{"router_score": "softmax", "init_std_router": 0.0118, "lr_router": 0.000992, "n_kv_head": 5, "tie_embeddings": false, "schedule": "wsd"}
Below are experts of layer 6 (counted from 0) of a mixture-of-experts language model. Rows are named router (the router's row for the expert), gate (a neuron's input weights, with its number), up (a neuron's input weights, with its number), down (a neuron's output weights, with its number) and show model dimensions 0-159. Each number is 128 + 24 x the weight over its row's rms, rounded and kept within 0 to 255.
Before each expert's rows: "mostly gets" lists some tokens that are sent to it at least half of the time; "raises" lists some tokens whose logits its average output raises strongly, later layers aside. This comes from a sample of Wikipedia text that the model never trained on.

# expert 31
mostly gets: "/", " /", " ", " #", "i-", "<"
raises: "red", "b", "f", "v", "96", "ed"
router [160 170 129 116 164 150  89  92  95 133 120 101 132 120  95 139 106 148 152 138 138 124 143 127 108 111 105 122 134 116 135 136 145 174 155 135 120 148 117 138 145 190 128  93 130 119 139 141 117 134 108 134  82 143 159 150 110 164 138 165 158 122 142 148 119 132 109 130 150 140 149  96 139  96 134 148 163 166 155 129 123 110 148 110 119 151 152 111 160 121  94 125  57 137 162 111  88 131 131 156 106  92 170 183 161 125 105 124 149 135 113  96 134 122 104  83 129 152 127 119 129 113 107 142 118 150 143 134 120 124 127 171 129 140 160 123  99 188 103 121 148 115 159  91 160 106 140 137 124 113 131  92 157 146 110 179 149 101  71 132]
gate4 [148 112 132 166 121 118 122 105 115 147  99 150 126 121 108  63 131 136 155 137 137  90  93 143 124 102 157 151 115  93 113 176 111 127 112  85 116 187 140 133 134 131 126 104 139 114 122 128 125 103 134  86 130 122 163 142 112  83 140 142 132 145 126 155 132 133 192 128 106 105 134 123 123 136 106 142 105 143 112  93 140  93 102 101  97 130 154 111 142 202 128 154 103 155 126 135 101 139 140 105  86 118  94 132 138 111 140 109 139 118 168 157  90 132 110 118 109 143 128 149 178 110 137 121 128 189 145 156 127 107 144 131 169 130  72 114 110 156 149 142 176 102  97 118 101 140 110 149  79 110 125 113 111 118 125 147 132 160 123 156]
up4 [131 136 106 111 138 135  93 131 146 111 140 118 140 122 165 123 107 103 143  97 143 114 146 129 148 146 121 132 117 154 122  55 130 101 133 151 152 106 162 112 125 107 151 150  87  90 122 100 164 130 114 151 144 141 107 111 116 120 121 134 105 108 112  37 139 104 114 130 148 156 120 139 128  96 123 126 117 125 151 107  81 173 156 128 202 119 113 136 160 107 144 111 107 130 121 104 165 135  96 105 147 152 134 120 109 118 113 160 169 117  81 145 137 147 121  98 127  86 150  76 103 160 110 143 145 102 113 145 149 148 154 134 123 135 131 119 108 101  86  75  93 151 154 161 162  90 132 127 130 129 163 124 133 164 107 126 139 108 125 138]
down4 [128 115 107 118 119 128 100 132 147 124 105 124 127 126 130 128 119 113 182 130 145  77 102 155 159 109 130 105 180 153 123  97 123 139 131 147 138 116 115 116 120 114 140  67 109 180 121 106 131 135  98 110 119 153 131 132 110  91 126 137 156 140  93 102 152 150 167 148 168 108 111  88 137 152 123 134 125 117 125 140 165 114 161 115 115 174  78 147 110  95 139 119 164 139 135 119 138  96 109 168 112 133 159 148  96 125 128 135 130 149 125  63 168 117 151 125 134 125  86 206 155 146 123 134  89 160 153 138 167 148 145 163 154 130 141 126 148 132 118 107 106 110 110 105 113  96 111 169 165 161 104 122 156 130 139  94 104 122 105 123]

# expert 78
mostly gets: "qu", " Esp", " Gh", " Af", " Ell", " Abd"
raises: "al", "av", "ust", "ash", "opp", "op"
router [148 139 118 119 115 110 197 116 105 144 144 103 138 127 141 143 127 107 164  99 119 131 110 157 149 130 181  94 134 142 123 109 170 108 168 120 171 119 130 100 108 131 144 101 111 138 100 113 151 125 108 115 136 100  84 126 136 166 131 138 102 116 126 107  97 133 146  84 131 110 132 106 124  69 147 143 118 127 129 182 108 181 135 123 193 129 125 141 180  94 150 131 118 146 134 158 109 158 157 124 188 142 128 121 106 102 139 110  91 137 144 146 130 115 133 146 137 147 103 127 123 151 134 146  99  98 149 106 153 144 105 120 139 164 149 158 110 149 158 118  75 132 106 151 155 106 137 121 138 176 108 134 140 138 102  81 136 109 133 171]
gate1 [ 99  86 105 156 142 119  98 106  75 138 135 123 114 108 103 140  86 120 150 131 111 103 122 167 119 151 147 132 130  89 108 158 104 105 146 108 145 133 135 116 126 155 147 125 142 154 145 109 106  75 121  82 173 171  93 118 133 139 136 132 117 159 149 131  87 118 110  83 100 114  96 127 122 112  94 124 114 103 119 160 148 134 181 144 125 128 138 112 126 130 133 123 138 129 134  78 103 119 153 103 162 121 106 125 152 113 111  86 130 124 134 173 131 130 105 129 120 135 151 146 181 143 101  65 118 117 132 142 168 177 155 121  85 117 112 144 131 130  97  97 105  97 128 108 128 148  99 143 139 120 100  78  94 121 115 143 159 153 119  76]
up1 [140 110 154 164 135 114 115  89 158 102 123 117 101 116 152 144 151 154 109 148 138  91 137 130 107 148 137 118  97 106 149 103 155 122 112 113 121 128  80 145 151 137 139 149 143  96  90 114  94 154 103 132 119 118 179  90  96 123  93 165 126 162 136 154 132 120 119 184 143 151 117 139 114 182 151  90 101  92 115  68 137 138  73 128 120 148  89 126 105 146 131 140 121 106  94 109 171  84 112 128  72 137 139 145 114 138  89 139 111 137 117 128 142 138  98 152 120 127 113 127 124 100 104 122  99 131 111 138 154 106 157 158 185 139 130 110 148 104 121 154 182 137 107 113  99 126 131 119 108 108 149 159 104 130 157 143 115 134  85 115]
down1 [129 122  93 148 139 126 109 143 102 154 122 143 138 127 124 114 108 155 148 127 142 149 131 119 136  95  77 123 115 124 142 145 169 123  98 152 135 130 113 149 159 120  87 167 139 105 121 108 128 153 115 126 124 134 153 150 131 124  97 137 147 146 137 166 159 148 120 156 146 151 148  75  84 184 127 112 121 101  92 145 153  76 102 165 114 129 100 106 119 153 163 140 125 116 124 105 168 175 119 152  84 153 151  96 107 144 114 131 118 121  93 127 179 171 159 109  95 128 153  97  95 117 156  78  74 135  96 115 103 134 163 176 113 130 109  95 100 142 115 164 147 121 103  92 128 134 116 121 130  98 104 104 126 124 123 121 136 174 132 128]

# expert 11
mostly gets: "\n\n", " \"", "- \"", ", \"", " “", ": \""
raises: "M", "In", "P", "Sp", "A", "R"
router [112 100 137 121 106  73 110 114 135 125 132 119 106 124 122 138 168 118 158 129  82 167 141 129 145 124 127 116 140 143 103 142 143 108 102 155  99 139 114 110 125 126  89 129 186 122 161 136 103 129 110 158  97 147 145 150 155 140 170 113 111 164 102 150 153 142 122 144 159 118 185 130 115 107 147 144 133 206 155 136 134 142 148 156  90 108 152 156 127 140 150 171 109 132 142 152 160  89 149  97 156 114 156 130 120 162 126 143 179 157 121 123 121 123 158 102 161 128 171 116 132 143 139 154 122 120 134 120 166 161 108 102 108 120 125 133 121 111 114  79 154 141 156 120 144 104 137 157 104 133 122 116 174 135 135 208 118 148 122 135]
gate1 [ 74 155 131 135 149 107 121 126 149  93 107 147 122 124 117 131 122 121 141 107 142  89 109 144 132 146 162  69 123 135 123 133 131 130 105  63 126 182 136 165 148 113 182 155 159 128 108 117 100 156 131  97 101 106 128 144 158 112 122 101 115 142 102 150  92 131  88  92  98 135 116 164 114 142 119  77 144  93 141  80 134  95 113 148  97 111 132 105 166 143 154 117 110 170 153 125 131 123 134 102 138 137 106 134  43 166 123 128 146 109 148 123 202 125 122 137  97  93 130 125 148 115 141 106  78 136 119 105 141 147 149 115 117 142 122 124 140 120 149  97 133 104 105 134 121 106 123 133  89 131 123 133 128 115 157 123 118 123 112 158]
up1 [ 88 155 131 109 102 106  77 152 132 112 102 114 152 152 124 140  92 108 117 119 141 117 129 121 102 128 140  77 117 106 135  92 108 128 128  73 140 141 134 145 134 136 199 127 130 132 133 116 115 122 155 107 118 126 133 156 134 113 158 101 109 106 141 104  76 139  85 110  97 111 105 130 100 161 115  84 130 115 136 128 116 112 118 164  99 107 125 101 165 148 147 121 123 141 154 162 122 144 154 112 138 151 108 153  32 169 124 133 133 117 138 110 159 113 114 123  91 142 126 157 138 118  99  90  69 143 137 132 142 121 146 151 120  99 105 130 150 148 125 111 113 110 147 199 109 113 152 164 128 153 135 139 130  84 117  97 126 118 119 150]
down1 [126 143 112 111 111 117 124  93 138 124 162  58 128  91 138 111 102 168 163 135 145  95 133 101 119 157 141 128 101 139 111 154 134 101  68 116 148 136 140 122 198 114 138 126 123 138 119 133 126 135 107 117 155 138  74 112 137 148 110 152 103 105 138 116 143 152 121 135 170  94 152 127 153  70 121  88 154 133 134 109 135 125 133 107 160 111 111 137 150 123 103 133 144 110 115  98 168 126 106  98 140 112 169 113 134 117 145 127  85 128  97 124 142 121 153 140 166 123 121  95 185 134 140 126 102 105 110 133 142 133  76 141 130 131 130 133  79 139 126 118 135 182 105 124 122  87 106  95 101 159 142 158 168 119 127 163  96 117  91 163]

# expert 3
mostly gets: "\n", " there are", ") is", " (re", "\" – "
raises: "- D", "- Comp", "  -", "- N", "- St", "- H"
router [125 125  79 142 130 136 131 108 120 134 147 126  84 150 121 122 174 137 138 146 121 164 151 111 127 179 146 132 123 126 137 158 121 105 114 161  86 174 141 132 177 128 149 112 117 146 128 114 130 119 160 162 148 156 167 167 115 131  69 140 125 116  99 125 129 149 134 107 123  94 121 129 115 132 147 160 134 114 121 124 129 138 152 158 117 144 122 130 147 130  89 161  97  96  79  93 154 113 103 119 158 110 160 177 138  92 142 135 131 119 157 123 143 163 120 101 182 126 115 120 131  99 132 185 163 148 147 140 155 132 147 147 128 119 150 111 164 154 159 136 186 167 113 127 113 130 144 139 142 171 105  75 144 124 191 117 140 134 144 121]
gate1 [125  92 134 162 107 150 127 123 146 140 137 167 117 154 125 128 144  44 139 157 124  98 123 163 121 151  93 107 146 140 105 109 137 155  83 114 164 118  96 142 201 109 143 141 163 119 168 159 167 113 127 163 119 162 128 143 127 135 126 149 153 142 143  97 178 110 142 109 168 126  90 117 147 154 131 114 113 150 145 148 134 106 124 129 149 115 116 156 144 158 124 128  80 111  89 142 108 153 120 175 105 139 161 127 151 139 111 104 121 187 110 182 155 125 129 109 161 125 157 135 121 125 102 167 133 102  82 148 126 130 125 186 147 114 104 157 139 141 135 132 152 136 140 133 157 114 122 120 117 107  91 127 131 116 123 140 119 158 133 134]
up1 [146 141 121 114 165  79 138 135 111 118 125  94 158 103 129 146 119 187 115  84 150 143 140  94 143 100 173 160 117 117 121 147 117 130 185 121 109 136 152 116  76 138 106 108  86 151 121  94 105 158  87 108 121 106 134  94 125 140 109 121 112 115  97 180 107 121 123 153  90 133 181 144 123  94 142 136 122 125  96 114 111 155 104 152 117 149 138  99  86 116 137 125 175 142 166 104 143 136 141  83 141 102  75 139 117 109 148 145 132  93 133  74 102 128 124 148 113 135  98 116 123 120 177  79 109 139 147 113 127 106 145  82  85 147 138 105 115 138 142 145  89 118 122 102 124 122 135 132 140 152 161 105 122 117 126 127 129 119 138 124]
down1 [ 87 126 101 118 105 151 140 192 123 137 125  96 137 108 137 144 127 103 144 124 147 101  74  63 122 126 127 130 116 131 152 124 135 160 125 121 109 135 109 133 142  95 125 167 114 118 147 133 154  96  83 179 144 105 132 124 135 140 133 191 168  96 168 117 147 116 119 134 164 138  86 127 126 158 161 128 125 131 103 139 146 112 114 148 119 126 165 142 147 133  98 123 152 153 125 110 132  85 111  80 144 102  91 156 142 130 100  81 118 159 152 152 120 156 135 140 123 100  92 116 135 122 102 129 143 125  81 145 111 179 124 147 122  98 148 116 129  85 126 144 158 108 155 102 149 137 132 154 129 119  98  92 107  80 117 100 122 112 157 172]

# expert 26
mostly gets: "ğ", "a B", "erb", "idad", " Bh", " Shah"
raises: "lock", "y's", "y and"
router [130  99 178 137 169 140 161 127 141 152 134 141 124  83 136 137 127 115 146 145 110 132 113 146 124 118 187 102 155 128 112 100 169 128 131 157 123 129 132  85 143 155 166 155 120  82 117  84 137 138 148 122 151 107 134  72 104 113 139 137 124 122 113 103 130 157 146  99 172 165 145 131 169  77  95 135  63 154 106 140 141 121 131 113 164 137 161 100 140 126 133 113 117 103 126 130 146 148 164 140 138 117 128 166  91 125 165 162 162 140  90 129  87 122 121 163 137 121 141 146 142 141 140 136 102 106 120 135 124 122 190 122 111 123 162  76  82 125 130 164 105 126 119 156 168 119 118 114 134 116 124 130 117 157 124  84 122  94 124 127]
gate0 [105 114 122  90 107 137 114 127 131  63 123 160 122 111  49 113 121 119 125  99 138 101 128 124  86 114 115 114 146 144 128 111 104 147 158 100 121 133 139 128  89 134 102 120 136 127 115 130 116 123 171  89 124 124 140 124 129  96 126 156 153 165 127 116 162 164 142  95 119 160 107 136 151 144 137 144 146 115 124 103 110 161 131 125 124 133 130  87  91  97 130 131 128 127 154 122 147 128 140 131 133 113 128 115  87 123 193 130 155 112 145 164 120 131 142 101 157 110 151 153 168 122 179 109 149 112 107 104 112 117 128 178 117  92 108 127 130 134  78 134  83 101 132 123 121 106  88 143 138 182 112 139 121 110 133  53 134  96 185 139]
up0 [121 144 151 170 125 119 143 112 134 167 138 109 120 140 198 111 113 138  93 123 115 131  88 150 116 128 131 134 110 107 106 131 124 128 109 142 122 130 106 131 163 125 156 124 159  91 138  95 106 127  71 187 123 108 117 133 138 125 135 122 109 138 128 121 118 116 104 144 107 133 167 133 133  94 100 111 148 127 124 168 151 119 124 152 114 111 107 160 175 171 121 139 133 150 105 134 125 114 111 117 149 150 149 180 146  99  71 102  59 167 130 105 143 154 128 151  81 124 107  99 108 109  93 105 153 150 153 128 146 152 128 109 146 137 113 115 159 110 166 105 205 154 132 148 125 135 159 145 131 109 152 131 127 172 105 159 109 155 104 130]
down0 [101 113  90 146 121 122  88 168 149 133 158 150 140 136 100 118 122  95  85 156 137 122 132 100 121 122 144 149 103 168 111  95 113 186 145 128 136 178 145 116 143 138 108 151  60 113 109 128 108 125 102 123  64 103 171 151 107 124 136 146 124 160 122 109 108 109 124 144 105 131 162 111  96 164  70 141  91 143 144 133 101 110 148 147 147 129 179 146 134 150  97 134 137 120 155  93 115 140 186 129 134 147 123 105 133 156 120 120 147 150 130 101 115 108 132 110 133 130 154  73 118 117 124 115 157 146 125 110 135  93 119 113 147 139 156 135 164 107 107 114 117  99 117 135 102 109 111 166  97  86  86 147 126 118 123 155 101 133 148 160]